config.yaml
num_hidden_layers: 11
hidden_size: 128
n_experts: 64
experts_per_token: 4
d_expert: 96
d_shared_expert: 0
hidden_act: "tanh_gelu"
moe_layers: [3, 4, 5, 6, 7, 8, 9, 10]
router_score: "softmax"
normalize_top_k: false
routed_scale: 3.21
balance_loss: 0.00429
balance_bias: false
router_bias: true
init_std_router: 0.0178
lr_router: 0.00169
vocab_size: 8696
norm: "layernorm"
norm_eps: 1e-06
tie_word_embeddings: false
optimizer: "soap_variant"
learning_rate: 0.00594
beta1: 0.95
beta2: 0.95
max_grad_norm: 0.5
batch_tokens: [65536, 131072]
max_seq_len: 1024
train_tokens: 497400000
max_steps: 5336
dataset: "wikipedia_en"
Below are experts of layer 7 (counted from 0) of a mixture-of-experts language model. Rows are named router (the router's row for the expert), up (a neuron's input weights, with its number), down (a neuron's output weights, with its number) and show model dimensions 0-127. Each number is 128 + 32 x the weight over its row's rms, rounded and kept within 0 to 255. Numbers have three digits each.
Before each expert's rows: a language model's description of what the expert responds to; "comes before" lists some tokens at least twice as common just after its tokens as in all text. This comes from a sample of Wikipedia text that the model never trained on. Tokens count by the router's weight.

# expert 44
What it handles: Unit symbols after numbers and table pipes or closing brackets in infoboxes and stat tables, such as km, mm, °W, % |.
comes before: "\n", ")", "\n\n", " (", ": ", ":"
router:153143072137114087198108080155148128159082191142179195126116132161078112130150130151133094129159122139124132122200091131192111101134159170119131080132094126129145178152068088158145118113080150112125130142158102142131171122112109122093183108166053151100125117213137097182142128134130116139148070080108066175104174092170141162140082107128122106109129144125165061140129136077119114134086
up0:146178164150117115110168113175135135154098081095151146100150141110144107046102093119146175098132133123100087110085138131117126105159128120132133150154138178143089235140128146124151155138145157181175104202169132171087163060183102118129153134152125101116141058131102130104132159135117144130143133149162145133180076103129075076129142134106073061162158113149115162083169164075160151172086
down0:099106194130115143128134134088087138095129103132154082123102124157157174109119164094145151104172099183140119072188191119101166106093139146182087049147182108102120084112098084175100120138154115149095142181135143068146108107046164131109126174082139149145128176138134144131124171146153118173157158117154109142085168117143125067061085104125141161149156142130142156106105145090165203109107
up1:106068111103169186161147071138157142104152155102151103123141133170109050113156154145195064127071120097110128096096157123130115125067149114093108082128134078113117192141090078125094142151116126161082155184078090154129122149129152106091129123117126122089134151138155104136109128089136094143171115183080236107120116113091147117082180107122168094165141123118131171146102095063124106086127
down1:125162197135094116037115126113124111178129174091177128135182118104095101147165156080137118090098122154127089146107096099168150140173130126083105106110124157184143130143134203157178178119169118111061171123183087146143138166115146105123068104126122115147153111166112131196115142153138111124121137123194176137155156090164132083134107091105051095123083133122099138058161118131122136106185
up2:139159152080110187089149118094129190136147118155109119153125097149182123139129136132148097122097103100158130056128093105099117198100180134126092106140067136153138143074216159162178201136125149108132105157108090119146061102084122107073160124155130146155134133139167159098120171110158093144131064106085143119075120176085117145120177101114144058148112125076091181103165116125130117164099
down2:138067148125092149070132173178127164135185123159111168178118173138160107202110143091090102141139118156140204147115173132179150104113119106111142142095124099143134160122094174144148089147094138091133111093106117140155130163169105120112121187080132110152115115150109086071097171135119104069086151054177152115143154133143156114164224092118138147153126106164075132085067155104095173114133
up3:066151118140128058134129110101189129087128143168187139128160182200113078118117180132159088153170107147137152126094126176142121143051115153093156111099118210150116116122083124091082160118171139117087145142136083165173104181120156113089125149142173118163137124191110155086121152083170126144124129104128104132138148089117072057158087102101077148129138168142117140154120184148144176111103
down3:180113099143166137118126144158137105205139183105150190114096113109110163103131165119186137133121099115133120133096073134102157108112110200132105128072140127063074224164103169132147151203120130139115092094135113137107120131135093104115146069144090172186111147019116125115155112127104159177141112126100098137160130109060118159117159117147149089112163088169138112102165125099139173126150
up4:165119139205095118154177105112145116105141115146130149144116075059114113120102118136156133159152161151107162166148102092132103088134046176125172151129124114145157105085164125168117152124068110130088136079094142146130212113143140077164190112161137164126096170150126144109091180095145151118180123077139144140160111134147146118142136157177154107090123151139067147143097165044196114110201
down4:039075116126137117177117131174143128137120124071128157161181126084136091094173170123080138133168106133156083114144089111141133097084139140133119132172111158090106055147134129061134109122112109111160109134125081149124058135043105149117101096166117158118130156143165119151176071138136097161130131096130158114136140225097130083121122112121201161051125115107106146161135131101061126139094
up5:174111173113174190138185136137137182147120117079181060125095076209158110115116143101146122130134122137150146084100122068121131161151132094112150157150115160112138128171101154083114115141124043137157094142036136138112142142114137162092156173045112109122106194088144147136119114157116097138179123130088144090126114137105097204151072167132164129115105106130124148142091161115159155185110
down5:110133181119168137101137144110147128166138204098108129111132126074133089156189116089255119114148189132151109154131101154136118133142086164084222151115109127123094131102145147134120130118142136089112091163144143115128115156143070052123155127138130090141113104173043131136094157097121115068073102132153147147059142198130056094163132117141119124110099142141108147114143121122135129121137
up6:109108135114095130143157091162114068122134111135096148128119139135105182105127059109177126147105060141089144104123116174093124068109163195094141137151132147116126127134144144089159149150065170157175114111157177141158083165156191158165130156120114121080113071134076077077131174136079103106123134154155136154142142166136140103109062064141160094109146180104101075212133076154119169137144
down6:118162137117155120131104068105142162111058147114132134175117164108145096105092111134135179184123112087105127154186124135140049098165150196132138118129080123139187152113117146130159111091063109109140087099125112185170178106057165126169133126118075081123115126132161131112165103123091145149171120128166165140128054095109119134070099063099138118136158132058166170148124100144173122111064
up7:125128097134129098123157174152125169100163170085128100133091124127164120174166102192128118158135092104109118143131150145125134142196132123199107168147108076117164122189120208141168121118181098200135128147121173099132099069131115159191116110129091131137108079146083064114112174140115058091121164165127092097177108090163131147167090113143157116136077145137098141166198092106091110091142
down7:122156104154151107188101088166084138143118134144131147094184111104138078095125135097180128153129086136087106123132100181140073146123143101175106144106180178113135094177102162094123078131149092113175139166096066073071172143079131153148116092170121128130195154097133102132081121118185107143142113098138117145097202122153166143023105108128135123161115146119148165185062114142103106109119
up8:175153098113105118119142136116122135171139143115130182108177176156190226138132168128008074167191153126075134096127153134113164177172099097070145099186154135110126109179129114118138156109062126098158101188118190148121114134095138131121136067127138127123113113117139121152122143102114129119055065131102091127112145141090158105142145086090144116128135139169113096125181143101131122124172
down8:134149189111123123148154087090122138178120150165160169134105076150146153148130113095035113140137113151142100099124139138161161108101087128185131046161073118068073158180092138110151155135155122128122124141137168181082103116135139117123092110128157121080146071121175123065097141119124133167076141091140107180103129153150078137128059105069158096144151048105133095077142149113160157096103
up9:097158130118155134141154165081161153119130119143127143165137090064127178131103157140137070093183144121080149108133158087083142139094101141164117150186068112069156161109212136127122180119066093084126076149140090138090149096160093107113149155140086099096123155233173077173110124117161118127115131143085127118130142145166098163131104097078144169158182104151133156105079158162116101121162
down9:118217141163148122127109133099173134151113131083154112153140121098113149159092144173109161098183124112111152142135146106101163197158167189169163090177150110086119136135116095170092110141134083065118155161141126205126140122121092113146096144081106102166105109121095130047210158064133095099136164113177133130103142162147116093078119175137116151121153145197132153152112094100202145145131
up10:175113121101148116161096137091095073163121111072122130123112152169118127154150115120140101127168156192131122142084152134115127197101117141098116149086100130083151190125155148115161139164123210158118158128089076115101089166096038129094153116171131061122158101161094134118144140166166137165116151124079145071071158116171137076181065079093069141127087133154122143101125146180099114112113
down10:119139196070086164156170096089087122093075104157138133082156129134109131140055136119118154063128142103163151116065111093137114067139136154116143121192129124126143076142126158132116172148124144150107248135117143120133089128107143157126153093177081140162153105104158149063107078172109143160167080137106092135149140134095181174166112140139134178132106124139150131140057128133096118157070
up11:168164161139153145092121139167126128123113147113150130091125165185144170193158106102095120175111155115120143121116109117133111107112102189166061150122131107133173179136053117125138156086109152155072109113091130083191147130128148126072144151119217122174116140145108125141140128139136105129115090124070137094091207134131149089143115083198112130119146114181145140175186096076158201111070
down11:116157093141085142143153100227144100119103121150160174166199117150123148095145160132205088146136103116120071119115105128185115048173143084142088153170071130119155109171139066136127152126111158088088065158122109110136126152152102106154156101148131180070076094164107135169176113172126171145142157116170129138125162127132150148152072173118145130132083151140098130069120138099147158162095
up12:184070103150114050147101127099081112123145109148117151100146151071112108127179156220118137108185098122152108121164112150104112113159149142091176143136168093118145081120157146161160150111166051131104109161108103122146119126150157023106181149110077099067156100137079108185115078118075142115157137150114139109097119127121129134108120031156116153156122095132129102131108127134118109082165
down12:175098140080186123160100126105127081093074149118132120160067162186125150121075116134096076108146157101175161181143150122140141125137136175102088156113157083121188137114072105110065152089127077202143126072137073134121146117149125146144100109099152106098139103135078104101150077142122126110102149077099073104088118131118101161116101151121123115097096079088142125177091189142097068191120
up13:153099098139101140074176062177083145111184128125143169088124113112143138124094092101136116142148162104126117089104127119116108125198145091123055119167107180122164210158167132102178175145109104130107124143104138100075158085147143131120146143118152123140158064149160109124145111120147150087094106133210096078100037136128138088160170155114167147110174123122094083100160068086089124104140
down13:084124174128114067088135135132135071101064174127132064046155091179137174141147113130096132142128150155100121153085158109115068172100186120153112130117091113099115087078117119178074084146103133155165137168116147108147114136085130140111136127112159140164105177105123138131092184170106182174111163123144158102083188122136139126079144073153091139081072097113149103157140104108176187133167
up14:161170079150112079130098115153145082113153116129110203158122144181117130135173126092127128166136172140134148143112190143169169105127130172115105085196131109151052148085105126197139073171077121189153174163129136110110172112123137135109139092120124119135157180213137112116103158167194159092107179177148121121145128183126101130132089150107163092125121084170098125122128145154083182165145
down14:098154136081154147102121121104104162106172124141076078155103121155113164133143129157097116104139163148111163148155130088169124101194142119031117132123147140154122065095127159177141103166131195117126045107139186114145059093146109109100177128106175109144076152165148094112110153131120094148139152093176136141047126151120166167115143120128172113134156112200136091148089141108070132098063
up15:128118132140118103115170142138176116123137121115090128162088114118135061145195124095152109088139071119130187154129176135085145138139154138104138126074131083097189144166147169152177150097170157201057111111129131148103110175127151130173111127112170134171128139091196187135088137102083081138115136078109130150128186168125138078126123128156036096119183102149150140145128118071186135083148
down15:186097141175148189112140107190180116150125122130077129096105153116152025114121101102129121109114147112091174131100142091158158147141129083148166175157148149156173145106166185069162147105124132175161105152123057160119126063147151139098126088162135150125141123084135214162103130089094071135110174139162195181140109140138126114089163157152126127185083154150148095146136128157146137124150
up16:139081139128100073116098119110139151136155167107106136184103109114120165075123117107122104102113136106088065104115134165020139165124123171097127162105110116175069163087093116164127147122115158077135105163150079159108091156121085117151199134111156098159166152153096088130110168200143083083115071139175142072094183137130128186120070153142109111175164125119122138146129092098097148176150
down16:132107115111150170127145154163099157120156111165161144118115206100132105153113141173089154144080161153120155181160174105073103095113153097159131121182148150149211140147151093122086148100058122156092079108123129175147136097128071128129127174138154147122094130099117079103117082222131111126116151111138113148146047106141071114110098167187126098131090094155135134171145067064117127150163
up17:110164138100129147101098119047108140128078165098142143098128107176128103140106096117173091093142071185104172105163144112141172181173066148117122113157154092141137027130174109160133162126100118148124105155189143176113148070126138155094105090199128115161148078084182163161109125114145113143139117077095156140117121192138135127166147076135139109137110173099165150123150091169145079076128
down17:138140112155133136128135103148099144104146175125092184115164099167177073173124070144082056119084104154131145094144089131125067146130080099109103166162144053129129118134189109100192094117113185170086095178137195163171181104113169202121119145161127104185137083131110174106152132092142154108087103133159143147150149139129095149130164129116153162110114127073157118065131112182122122121145
up18:153096099133175119109102106058108116131145168119153174153085107114156172136073083058158098146128153120142102175111111113167118076125113086050155179118146121121103103130157096125084181132187105141148136081149169136099088090128139132065137169166097110134107201139135153064141153110198129183173138122143126138074163133086137105121167128156155099112089140066147114136094153133075167135094
down18:075088071125153141172151122153072097109084110118156169137101165152093091124128154085060199157116121166125190152109120139171146084129149103101146167191102109130082151195137106110174162078121098090064094121120155141113154146105082167090119117100137146151106134119107088133157145181102122106095131145078143148089076091098094131127168141082098156113164146111141168120188049143143143100101
up19:085111142119107195116085153115128119164203065104090204089145080144095072110118148103079084145110153122183156108131158096136140136163127077087168068148219119134117108148139118150185112106083097083108095137160116099088145124202119095131111101154095110153085133152132128147115166138162098142133149103103143121104146136139076123102180081117205090117108131123136127115191116129087133158163
down19:121160126095112135102151145165141127131138138117179175161108175160111080160121174126110143122159112134117165114117089104157173199177132112113124076126122156063142131150103148058144087117156069141089124153121084102097143102125137114102114148164146120143136094183054107105167146156102138124152122079198148180160106164148097177094158091126098081189160169113065163064134132140147197081104
up20:134173120104098134135151133100117124081098053061104181104141100122095154165106067175145150156143150099097139083125125173091046134131147146178135076128094135117153033191145129143130170145129075101129122136135045143083097124090143101177136078110168098133090125136093151105134106081108159133143156158148134165172088136179115124069118169088125109156132124161155136130068142143118164103110
down20:223151069098109093114130102169073078156090134113092121147079138121097167149112118150107103142101134186145108107180135149099091145084092158147163096110112124083135175226153107140047104127149115106139174132126131147113121133077116126114163147125115127129093092155097120140177063102110183138099186145094150065164169085130123087123103175135130075121144136093183127107077141136144154116138
up21:072117138171148130119156163131149122159093177108150171111159149158108137170100208058138174124119097168112130157145105066107167123098074094115203160177126202052097137147149131184068103140137156128127109085133139157121149130134086057105111122094180093135133095098115168120101125103164151129107141138101113109124097148128147098098116063169084123119135097052167169147142140099137126090117
down21:132095137158177103149166084151155137184199116145137111121112106137078123143124140139107128169118136168107149079101106123111126139212143139125132170060089158145170131093104151094090175103169109160114092185132150140146122127157115147101134176123144080115162084150066134068133114070094186090138137135103112094142110110061150123153115161127181107057155133105085105150110117177084036114150
up22:100107100094157075154141150133056083096083141123117101098139118151099107151143092172127089135114139178193141192079120118107169097126145141130068069193152119138181042102124113165124145142178134091137088128095148118181163160139134092126122130151162064129122148111151126190142134085122095114131162130089108185080136113138158111150170150091147117086191137169155142197152092094100152126109
down22:166099094068106122077121132171158137084129113130175176105125101181117122143094112180114219108153090094107097118078155133112115092100159120117114106106127140092166133138099164094192085139149123133129077158105134133134086081109131090097131167154110097111146081134132176148072108121171124177137208145105162113141036146183187118139124159150077136149113113130137114222153092135139132130134
up23:170069099139129134153168091117219178137138141152138169044082131103086170125184090154139124180148139104122108116137110147137124140138122155065188078131156108196159102129118175158139169139155170133061141170095088108179143143056131078166169144128105125117115109133120119187074138128132099141147116192113123136173127119079081080134127113146147167092133151102150118150094173121148094132130
down23:048052113102135120136102135144195061150149125191187128166132154136129117114113178095145109125155187135122117147133109115164100107087136155131108165178139115059180096100108169172110145157122123124112104062106118154119116138070124126160178161152051113150158091142115085204122136136143168115139136123126142160187047042145112148137114129109150127164131113099183114143127127112142103112151
up24:189151141123106073087172128103121160149150135158111093068079159149081152145170102135128147152121134130164186080122121058122185098135124150155088114192182110115139115160122101167148105152124175068103182079145144068150104147105075129122193088116171189121172154140122115106117141092115129187129128117094093134116168141078170147152102103123150140063111162117099122065145095117171084141122
down24:164134130110161165099190149166134147146058083174130099139120167137068148125092117141124140136105153126060132106109133148093143080168081121119146131145124083116104127115148114158095144107177099073156124134158161111117106127195120147087157126118119083101116149142191096142138071144106208087118098124084178111096165145073103129136210128158107122129099105204154102084121100193149057160129
up25:166103111158144106106133068129094194137064145112130163138117098151113113133166164117110108180089123139107169090136104100145177149174150166095086168131107151205123188184128103065176073182107136092126211109109099141139099082132143156119136126099119076091086143175136119085169155094116098125112131153073100147114156099115152119123143091158118151131134165166159103102078146141194095070134
down25:136133134098162115169132102079135121137047098153057133085103096186117170146151169105174151159122114119139128158127105107170134082089203146165098115135136146091077102132094155098146064134111129129102140117108149070138144120127128165108132105137186076153194159141102066213187118155185112101131146171139084095137151117054115115081090136160125145113086138126085105093146121124136125173163
up26:122122084145110157094157090143085154128112186125150137131083209080135084110033063108160129164183140111163168079136142108134145166110138150133102108140185171091143081146178153149082114147103091112119097155123083147114129098083177157169112128099150120125108134178129123089131094151081121142192096129086090175115154116096075115102163123133104184101130086126115129084102107127208110097135
down26:127139154125125119140138149141212155079117153134154076113107063139130072111093092175114116207141140100132111085124097158092105161207118172132115178187158151131167147157165123101181168147167133154105150106114094179125172121149162087127143136178162126159137114175175134089148133118149131187112105084099128145139122087075087118123198100136096178170141152125179103138122105148119124052158
up27:129106159181116152153160113121102155112112124152132124204088162161154083081121117148103184146117076069205104130138117150078094112188102112200160120100099061106075109070156160095080130100116102151142146098112120184158101149149085128144150109111122079144101173161153130104114112130163096113161180089100103113096151097130091143140104110116109201092110146079111150169085093173157142145089
down27:093126076174088143146132216130111130151142135113101122155083067079102122087087093163183117107091115148193127122075094126135092189102109122151138183160090123143087099161069106111161135164094118125124195116139113144148105109108123146090144102069112150169135105091130176084102104126097154140097089042127201171101147158143155149148135096130086108133142125093102206144158139121115098111126
up28:132115130171119103144157094070138151147071103072134143118079157088205116134136169117158146132118184136083141112115105098120142128073164119130076136106175175128205163186129162129119103135164146129101132114164121134147112102087160172186144136079138106107115135163052155159071081142090144152128089164150114107140107064096140119112110126095109135161112149173183143174157100196102060162121
down28:091112089140186147100145096107123122050168115139094132147141141095151076148080133130109100111172067120106124198145112133074086099077148168146143077119153086183147126128172065159150075134122173156122198102100190077137167143179158103150127107118155142112179089162130110144131146144135160144163162188111136146146096071071137115121151116122082118121142083142126162196173169102120129117121
up29:126053123153162086171153174175168096138157143063121128125119068159062102135187144140155142095110087148103112079119145159139144111087128161107120141031150109175137099122162092146150172091101151087191101123179108158145120194069146139105157119118165131108188115153182113101109147112091166172112158100115082069161163131095142162174091132173137129131144117145105155154167131123123137123104
down29:184103160132082113129097139165128098119063094118181164123123187120097096153089149198170116150076186059106121153176119091165136130143138107126112101107144094128092156112159091095121137070078134132158116131138110156155079123090148072106103120094155126162185154186111134155106119150132144156166133172134105077143120147116087137100137171094088123130097090170161051131146104188120117128043
up30:100170086183118113107137092087105120142081110170113143102097146117181078165069091146151188111145108141146086168075076149061132129129123104160163134116226146079123126106072146148075131089121123187140124152149152138100119184093099188152107113066149137131118147122128116149093093185129128153136115123193110127104071131128065139163140106118170101128113214148114129119132123097110138142084
down30:090160147151135136134143155100180121091034110107060149127106137127188123076162125165111084105164108170126084148134148097119097125112148125117143106137123127089113195177067078092072070054155087137148113124158109166107115086178158111143121094114085119188120066113152072077144151143163172157163100106142133117178133144111089179120135075156093124099156112139127157170144116121174134124115
up31:132158129097186125124119135152174065140143083095143109173094164116105121150107166159161183150103121079139116140108126153167183028130167142119084112076085112163169126098151107182152125126121088200122139194142156127124041152135185138099135109142101120180098070165179134132127111121143108126129144121144102087114171144124140091104115201070097136093133132086121130129171085143130140078153
down31:131202146071162099179097109114095102091113149108117119088122169102123141105122143160074116137132152086122151116108120139147175139158163069125146151156153100093142107106112084076132089156038125159157121095141160077112130127136040210165139164087107120142179142081154165172199111121132119093151130112137100116187129068196123152163138102117102116121125093120133135135070085141123113104079
up32:119135073184123137107158152129086088127132160074075118129129140188202056109101112113153136129122145154111115134087089168164114067114125159095135125080107160108153135098092140147164155189186130136082155092141173128156129089182153172113063142074120123153119143139125125116124061151119164106152187135163147098135118165146083057152134145057115121162086120094141136176104138168136195124149
down32:129202130162142124153081119088130099152116150169141094169153103138039082079058125122126155144184143159094123167163050116120088111124125112142131166146150148160065144087118161129135156097144150090167125140136105193141130145175099117147074160122145091116143161134146084110102137145108138164156163148206148146089174129148182076161116139138092056079123116174170144158176149112137106144138
up33:084120119093128109081126161076214123175119200158198145166111095111138125145096119151110153186087147058135153089157135121117149107194150181110110054192153161168085181132140147167060109099166164115076113122110110147133152195165113128145144149111110124196159098115126159161159128103116081143081147103124115137103172125163131116106115104145114159121160145155141137130114167169128114158095
down33:040163073109125174159135116138107185129085188173115116150120149148141125112144158097108154114112117115142107085146123124130088115141088191136095058095158070082095135123155138085163158099138090134136153175152125144090187089124065139122138127146175179056156107148158100157084105111126133140109207096057123098151105077177072108115135120115165123095106107132087170096158118139131116136096
up34:139144159149114106169156191092119204134171149122119162175123134186166135125106104099148119148074152175141109170139136158176126091144125198156119164130129127122143146129111133099090117125143141126165028130140153103153100176125080158076170163153158156089108155159133132132128120049134098166091173087123119146162108147155043119146077126117161140113069125130168117105108080073185176105138
down34:125146121139109146147146115171157103120192096134132109078131082135066119142105098129179145159154119044140088115102104119131155140096161088118175154132171141164113079160169140076058150098145126113152121108158127113111075059107143110122099080163161054077137136137136128130091182167164099131112034123143121127103142117167141083109114153149092141119098162108039114165133152163097075163133
up35:065110108136157088117159162155147136168119126180199173146119151147089109150109137150103125093087165161122155168155153190176108197090110172082115088106149091115158137129138121154153159175136205112120076141187148163071120129131117147105105133171079107161118102139137124060121141140119083161114100146103079126139148150115126070125161135175187155157159171124199089137101136091178129151167
down35:123180127113127065110143129051211101138123137162134114096145068110142131130126177172220117155108120124149152150128194097105065065090143096137118178106138109140122106150142134062175083085178163125104121148135123125195094081129110167140092125086148125081149096114096113184162159108114092072110112139136135169134116130145161102161074192139100117128174105158100144155135127140110154088124
up36:154185094119136226191111117105115107111116073093111123204117132155155147119128075121108104082104045124146195117107120170145156096095092112137154146123167112125102082184143170188148056107082168105144186153144110131114106134129110124114125116153147132168121104139090113152154137085139066154113116171168165115107161169139131156097114167156127124162147074147137105132167123044119125127089
down36:133092138118072206145150123107128065093108132153141141114124155101145131091124107130140101086106100150179175119124175102085074150198089102137080151145103147164160113186101120125115121208119125170134080129146127130168131098079156093096078165133122113115120152162165157154104115079128083113166139150120094187072130164090128107071096155087117104136102114124191178126051169121165087147154
up37:142155098147108094159183122080148124116153110174181126091111106060176132094093154085118191164131113103156108068181172181109078158091127138144118164153154139070130150164173073120086162117126131185152096126145127135124134200120071101146137134127092146102131143149106177106067114128126110096111130115174126116097147099127134142130114104145186087125108127168235164122114189102174104146141
down37:118195178114134168141132149146112130130104078124119112139106148148127145125127151157131181128086125125122102159095162113103101148148144198207089148161132143115157125100166101123126066049116096090164095126119104161194132125125166073101122106155087198174156110104127095117123083129088167172150210132112066122105102118155127133098148083152185097090146118160169072096149147107145058113166
up38:133112142148159134126097142136166196127106137142092107141136094132167151118123073180070149155099210140133119180138129180171123124134101158113116134073155149176164138098165133092102145099101126113065117050159111122202139104097170121143168101132155134141118135082103162136161116115162112112075166151121088161110108100142122116074133174053091109147055132151120192036169139143130116114141
down38:105054145153108143141105148189124103113208109140111116137176140124196127132115123145135180134120106140076141086162110131082145154131124121128155130137154088168167096135144131105158203191115102119122097067180164151078170143171138113138082172114052208157090098081081166157129103122117133145072150151130112114161146182128127116091143121055141162076125122125115102109103157083093155135118
up39:092134135139080053106107064157112147143166140138117130116173167145110156092126094107159157079080092175132158175104131158134166101100121119152150105111148062103086037136099167092127110109047101160146156143110136146162134119170153110085121118147135073165126153147103173154147103145125140094091048151162128173114155105108077087078132167081147134144135125134112164104186109152152133075184
down39:152111137138128125166123166195095130137119116132146107145170090178111139143083087127188122121109133139159125172106176202088118201209185151083082140100107129162155140105086165117172124149134164148102085092132173133174115135144162127148118148159115071146117099125167092096171119070117108170134103162112134095164123198067140074128083096083134072120173135165132142140160154116142145161178
up40:173143135116165146182128176162179172099137153108147153099067086179113094174109084159163085097112097178129042151109107159197168126089085176136069137122138091110113068077111165149131163118137098121167078165097113121107138135111095134175160149150143132128122119127097087157134125035163080118097155069137103149113134112114147181103138118152120125086116189099123087153146139147104108153126
down40:112051058145118176084118114109150152155073130114087120090104110144173136084126119125119133100117089095082112181110148099059093128138100068165150129144126134128104137156101137164085135232135139142121109152117180166089159115130136135143115122131099127096135121127138099128073150145101136056104090091046120119186147092205109176125138168153098136129152112067133081123188145133123160127087
up41:115116112137082107123146136137173154120118126104145125127148143125074155183098142153134156145093166162110127110123174080147108106139116115169128093092101137128233144076098141061168138090100156148205127157127118086107072167193151166157146151113183157087105100156044158146133064104166107090123115072094175184139109116138100133092126116148119194165120124127123089079095162112119113116161
down41:125167124132200098145139135114122130108134143081097166151175145152177143121183128151116148163107099144171078101116128068111170126098175145154138131117150133117120107115075202094143135122137090142105131109131137137088201200144181119178067100114082212175187167082162109115091134109124118158121107146087111123154158146155145133160150240094118135094134154106085136134147125115153183133126
up42:154132183186101141173165058129136106169092109066068148150132117181101107113102065139142164128102085144120157083120125148150106110209116149183148173095208110145176102140115106133121111106159116186096129131109160135113149152098150127073107114145152119162128101119094122130121147136141076069131131104093188173084146111183151101071156131157158119152139091145179131127131147083127067088080
down42:226153094133137124140099078124112148094076138177116170161114116145080140104065123097171143111075087111142137097088138121122156154166104151165173086115126151142140140112168133136133131064092107171100084111078127134125138141122112087072124126099172187068101082123145086180170149107159062133145139122116124121142146153204109126140131088126082101125125179132155158080147105099084088149052
up43:121155113130175103150127095118105143072067159138152107154106108129101070199112109155100086097157121113195168126162104159096158108048099129121112129099151146119149119153066101150120093145156139157155105109156103104122125120194068179129178137072090094116121205090106128144092126171121104139104144140137131080107061075079119162190125151093146129147071145134151154098103141161179138129186
down43:129142119091105153107155136135123156177156113129104190140153141122082064136117114140125151125168110132092142144117087122096164083165151105088134149154160113078111119113113128139161056099149032072166172112139130057115083072196139113126122157098070108147079086152148161169116111149122158156143172122122104138170187162143115195215132140138150132177151192123121128120102087169148117133158
up44:161107113102086144055129128139116130076125158131127117135167160121179126087112146129138152083135098111188127172141127155124176065118067140121150104085109099129103074065083173146029153119147167113125118157141129164120163173099139161138151104156073113096097151119106136163117142170130136084098121105150119097106114146097194116098129067174127086212056165135146087176122107137118134089158
down44:139126143111149156116148137120178133118115136209090154110078139139106158090145112057135072132187087099150115128160132086093015143128115147142101114128142130143147136131102173138146141158148126112141141114124152182129130149122112200156126122124140126166083081117099085164125137134168121165083132083107141096122112140062103094144075176193134066197082082038163105129112124143142101149157
up45:200160174105154113111150139155081093070134135074128122116159155100139168128178163138115078098113143103098110102149103141119102141092155177108150084130162161115113138097096165141159148201211095165169094166128112124075126131111164144151126205132154080122102152083158143138118113112112153122118084088137065148153133132117112130120159014081086121169136099148131184146158102128107129159083
down45:110063143101130131175103117144124145137150171156138183203134089166083067091055128144104120138158137124068142163117141162102129097129156081128112095170082106147139152152109133210145152143092133134126123127094163092134153070114162081137140112103102143094124084101074102135120138132134127180131107124202137096086104056066140089113129175091115191102100120108092076096142185108114171121130
up46:166105156161120156136181140146112113178146095106153169198131140114125143177102079118150119144109138170127112114097200119106120127095156137150129106079166152122138128206115089179101135095163123113118137206120163140189150130167122156138125086200112095140073124123134179147139102045125144111119105127116093144079105131152109078172049071157144109116112156201144149122124106077148143097181
down46:156168117124135124118106048173126144170127135145140103143183113171143143125082146174189090198099069109101089153130170174118119134084131149187171135115101106173072095146122127136153093098129166097082170158158131094134144057146085140144116126129131124124097133114124142125087072149167112198127130144106073157138116070157129098166095088101137116165073098133156102174136083071117104078079
up47:143128155138086101132113187102103116102079130108125102157187144114127080139092172227127112089115115091116124089103087109180205138100152135039106133164126097177102141164144113145131141120109167143128099183136116174119094160160151157169105149126135159100101119191127113167124123069106107129104158156123078100176075068102157108103203144125165105163121106130195136143120157091172123136130
down47:107168133112072135127110178126121097120148108150105110166119115117147087159183121118040113135116076110161104214075105089093153133160167142145119167077140087117157109101114126123095093119084123114184125162203136160138136133120104141122128192114148117093160144115181095129151084063083158130146075100168126113139174143170151139217157090101164106130185096069118143078124127123138113100103
up48:109084134102113097156129075157099153150136128149179195143163168087142160121097121124076162170175130157102148158095118140092051140108168151083128124062171117155112134135122201138160119110216097142171112074125115125146132121123133144111117145103188111080110154124088191150132116164123157166150129108132163163154132129150078133109116146130140160128126144119137165085070175146128252102136
down48:132113149111149111107137139124137160103130060149184051155079095115096111098144127129152118131171079109143098151193107081208153154143171170162159078111156129176114112101123151101117183090092108128142168084154113135117182151176162122207099145156071114087122132139154114088165099118111164163145142102077145108129090079156181115187199099109171144097126146113143118140152132179119131151089
up49:118096124126157153130159157075111122113104145127081121142158141072104111113193131126075208120119131135090122109115141087106184148115141146124117105181114097139163131171138104119065103169188140120139134117160158127121145089175166084193204136183119217137098106181112115096143118111111104119132107137094136140099209138134114120195134116184142111088123126059068116117140109077149131171085
down49:156129109126136092135180136115114108100169049103123109110181169067089077108080125093108111117096081167148087143105100122090187124124097129220120129119124165139166119127177115159103113160109137094122147145155115146104090136086124069128144132150086163089118183122094180145177111086071113113096088097158090142127153074106169115103197128144150124118107171090102121111174161112167168175070
up50:178150109188125150155134127058118107169121129130093078116141155117152131135177102141082134128132152119131106115161103097162144115134130127116139151166104158132184160169187099092111096126130185190095120178113149129152132171096135166129157153095155125194150160099087159128144104106108143098134117072154122114117099180120129197111065194127112112191092097039149109129183145123057187159094
down50:209132091130184170106121123089175119080104180107135105148132082110106088092092163166195181130104155200107081113118107142172169138171111098082175162143106135115082154103110154131092152084146170151129158063109090084125155121119136135127112118101121196129117122154122168114135106067120137093122125147082132140151118128088148117107148124170143087129087176148126160161143039085194134160134
up51:140104120080131135128164130073116120179146123128148125188129182188130096119137089161064110146155090127102132087127146092141146173154111175183106058101070133134140128119088069151118160137149085104145152133115118125142137108108100106173121078141107183128170091146159121148114151151115115152116161104097129118146118144135164136165228156117128212124204133087136036129089187103124162120157
down51:136108099094124158166176160159115098092094120089146151098107191134129163124140169142227149098125153163129168131146058123124101173092168094135125111092144066149119101113185108091113140119115096139136170073095131125088091116136128137175198156168197160113152174107127147064117130146150134093100106103136141171142142131150136111139091114044092099201114129127106100125150143126146047103156
up52:142114122123118150132156137109114213083076097176070086125135146123103147085145122125127106160108156181165102113138149129111084159183118080096122159148109123115089174162145106124058142099093094166165151111144165135143225116155128143109166138094154182146067163162138138140121131158125079106136129106130070108162131122070090087159198065070123127152085162162076110107174115133104143104105
down52:095096115121065145088127063136051160087136109152210160134124128108188141137159150110164166091148135128114115083098104156167167203094159172097109133144142155110089134173154114090155119147089127053098203158052096111143122136113143140152105106188117114157119109072140092156075128109104137124113113162162092158068157150081154134140095100163142133131132115126078103146185126109129132123160